From a checkpoint of a small mixture-of-experts model trained on Wikipedia: 160 squared ReLU neurons an expert, 2892 steps.
Below are experts of layer 5 (counted from 0) of a mixture-of-experts language model. Rows are named router (the router's row for the expert), up (a neuron's input weights, with its number) and show model dimensions 0-63. Each number is 500 + 50 x the weight over its row's rms, rounded and kept within 0 to 999. Numbers have three digits each.
After each expert's rows: "mostly gets" lists some tokens that are sent to it at least half of the time. This comes from a sample of Wikipedia text that the model never trained on.

# expert 15
router:433419386457460524526396506529520483474477496405501444488528474500444558421572444480481442571456555502525469507564531519428552399451415579531530527457540552562486512471536540524521522526494553
up5:563459524497489582519433465484444431404426457548513562403459497488484511541448469523482553535450431520415555513569479448535525398455530479480534561561448525526552565425443473518557410554519516
up6:478486420523498426459494539548514441524487418493605528536556522560495583480491511475460519597409527503511557407540550561487474586524453548442580497565448468541515544477558428451498543571573492
mostly gets: " helped", " argued", " asked", " increasing", " reduce", " elected"

# expert 63
router:533450471415582417546404469495530451432562575438561525369422403447427583439542470468635468541548560520467424457563472575548562444563452521539564501567524512540584541570536543477504460516497516
up0:523543499475493477520515483492527604538568546608501513481462399462617457463507452561578532501496580515524436528523611594496497530490439492617458590448476529571502536477521439587498474408538432
up1:465491538547511536463528554504435527482438510480482433497419527473552569506450498518401464479493522525481438478462504522554458536448532471604468561568466519435512558448414556527530537500508617
mostly gets: " and", " but", " or", " nor", " while", " without"

# expert 54
router:425458457435501581510436490495516466385500547485515523485393435515545491474421477432590372507556523420463506519528447514489554494486458478374522437486500533546520518512496620488464468549523424
up0:530544532484475478453496468499514583533543577528434547484516435465556411511552460566595543476494525532557510524547534561517515538582409477615476572452465528582435572514566507570423436477530439
up1:456481516516555570535541515551456584462497439494374396521473553480586565447481489574503455454499509473490440421455500505589469582395537432564475557526452508423454598478467593536525506563529585
mostly gets: "-like", " dark", " wooden", " nor", "ful", " deep"

# expert 46
router:515435382492464539515346473476546405477480569475387461444437547454515535426599430529495470582452490508433517509465532496489499395453502540483426521514417514546499475529409496490535493512549627
up5:566475536534493521544500498481441442503378451572441588465494543454448510576472486499448512516406445542340570442525477474505493401476551476492523569580400511484546527506468498453524416549523561
up6:456510431532487372494532480576499422521517430510553495459536551554469609521496541504479519563474575506500514387472519513517484582472441532415583459510468480456601524450585413495498505567538491
mostly gets: " been", " became", " become", " be", " remained", " becoming"

# expert 58
router:517414452481497448517410480543619401518513479464568553466464468468510402482623453568446500495505518498485479447552408452485506374575505583515516478614485572488474650508494565406505470450440510
up0:513531520483520495530491495516549541518513537583475555491470438420543425492560482573572490481501541468507459543498568601501489509512447513644446570439508496574479530493585436557503431435557425
up1:449477521517523535563533502540491538509512472439430411438503544438574490442535472576432461465480476491491423437468482512583436516448540498591508546548474470445434580464467600543494560560544620
mostly gets: "See", "Note", "Rec", "Eng", "Area", "Population"

# expert 79
router:432500383459584445459470538527528528419464506490459530495477513492468523472520477519500408568453569399486536491499535570379512503579474569471468471457546514516607594525570514424410542543415433
up0:518535530503519486509457501505525587532531524524460506511538443503521420491554446558580519519501525452542468557566573554486553513548447534587481587445514516567540542495493476541467414452542444
up1:438495513545498545542528508568446460482507492461512457418429522439555496492499468536370443455443476463491476439483535507530469525441557456572493550565457444407505568469457506483485474532530558
mostly gets: " other", "ifa", " Croat", " different", " thirty", "uman"

# expert 28
router:475369465500391446453334507616569347560544511497483495503519505477500482478476457466415477551562472490504570553573422473514539465589473567548453474613445493555510560529543571521465491559523453
up5:530462479507490541480443459493452430466421459498449571470464555416495480555470412559481501537424454553390525447634476466551466401494499480455524544571431499535533510493567506517493386506451522
up6:426451430530504444463461519526532392531463442459563507534568543530523590460493527447467521569447548516505496423512535497504477559497462578474564493549441486542558536412550471470475542543585531
mostly gets: "″N", "″W", " Coordinates", "Personal", " MPC", " Preceded"

# expert 30
router:467476396449499456445458454488486451380511499420459431426526489553488609493541480445447516588465493486562466556542597461457553418503458531470598542491594533460470534448556565433596434542443498
up5:562473501521506545541454485477437459464454441546437505488484459496413541590453485526479563583372440477411498455542464453547484422587540487463504508533434553545532486465469481529533421533485554
up6:458475454524501433494411538502518428461489440513530555523554576561533573445509505410459511631460560508474538450568564512478488541452427570441544532557439490479583556438598403375535575594545583
mostly gets: " appointed", " minister", " commander", " captain", " chairman", " president"

# expert 76
router:489468433446551552565442404618545445537496597525516470476443524469557520511408499569472481519436546466521456554597415581490556372465512556507565420535518465521531611446502518452434471504466536
up0:505519473474469485543516503573537547532541510575492555444505444407548411465499464567562481514529541456552517595539554574511508479511451531645474611452509477563481543482558452570421401385541480
up1:445497532505562564570516520591463550420418512508476461526487512453598451465486473563435459431488540510435396471457524520555507493386534446557514575512445496467410581455490538521473472491525529
mostly gets: " used", " has", " have", " featured", " aired", " provides"

# expert 14
router:444469406489477481529457462482598375572555473506487508464557563500500501459531408489493507601538503504532463531567428478443500395562529541466566563510527545491595483497473546538435485542420495
up5:559467523500466535550462511509435394486394533540431562471486522455458525567455495535432525545441460557382512426643466456495518342507503531454545522560481510497601514486455477485444415513459462
up6:421458432474530475470472529529555370510496435504547551509570562539467601484481498492459538585457550498502527400636515523459500517532418545485582498572455458567588568421577420405464504548541522
mostly gets: ".I", "OS", ".B", ".A", "IS", "AT"

# expert 20
router:537387565437455438511454492528590414484458521468502481436475489507500515479512394507490514531501452436530624485522436513445544392555423550440516440525492489504449525527510571528463524606432555
up5:555464486504524578538479492492459439466438494504431643422478528470419487559473451554474574583406444510392517499562479483545491371517562504459513512590453552512543501504515523482529372569438541
up6:439483455479530445506460526526541382482507461474561584506560535557447605530510511459463568583462565517478547428535612507482532525530451555453559475531468491453527548452538415467498565569507528
mostly gets: " Genus", " Animalia", " Phylum", "Species", " Clade", " Website"

# expert 59
router:482479446501595469536517478501573442450521528522487455430495574450492501483434418522551482618515550494551526573549492549474550439359518468529507465529476523578532617504455542388518562516401444
up5:557464540493516531549469482498445397455450505556438544448489531462509481467456472568456530530434476550382524476524494475547517384449527440527525569535424547522551553490455475466518430543510519
up6:431467441563558461523480538523551426412529436514494503489551566543501598418465495447506547577458546496463513429513560543460451590470453517493568460532516496530558574437570462417550577569553522
mostly gets: "endment", "/a", " addition", "also", "-term", "assy"

# expert 0
router:426465404385452535485363478578548506497484536493463552357537511461419541571533421512536485497456488474511524435509457457461442431570565467422454455495488625537559580532495533427498459532447467
up5:548444477496510535513456453505463463502429505463373556423489494451451418559433424520463464507475443519368535434572451419547464376498527548443480488583485532505552505488497506532551431524456478
up6:432471456468518451477410488553549375522547463483570553482510543569474600529508461473467588603454552531484522405523599528507465587517469556465562488489443520521529564459568431422509548551537552
mostly gets: "|---|---|---|---|---|\n", " Qualification", " percent", "|---|---|---|---|\n", "|---|---|---|---|---|---|\n", "|---|---|---|---|---|---|---|\n"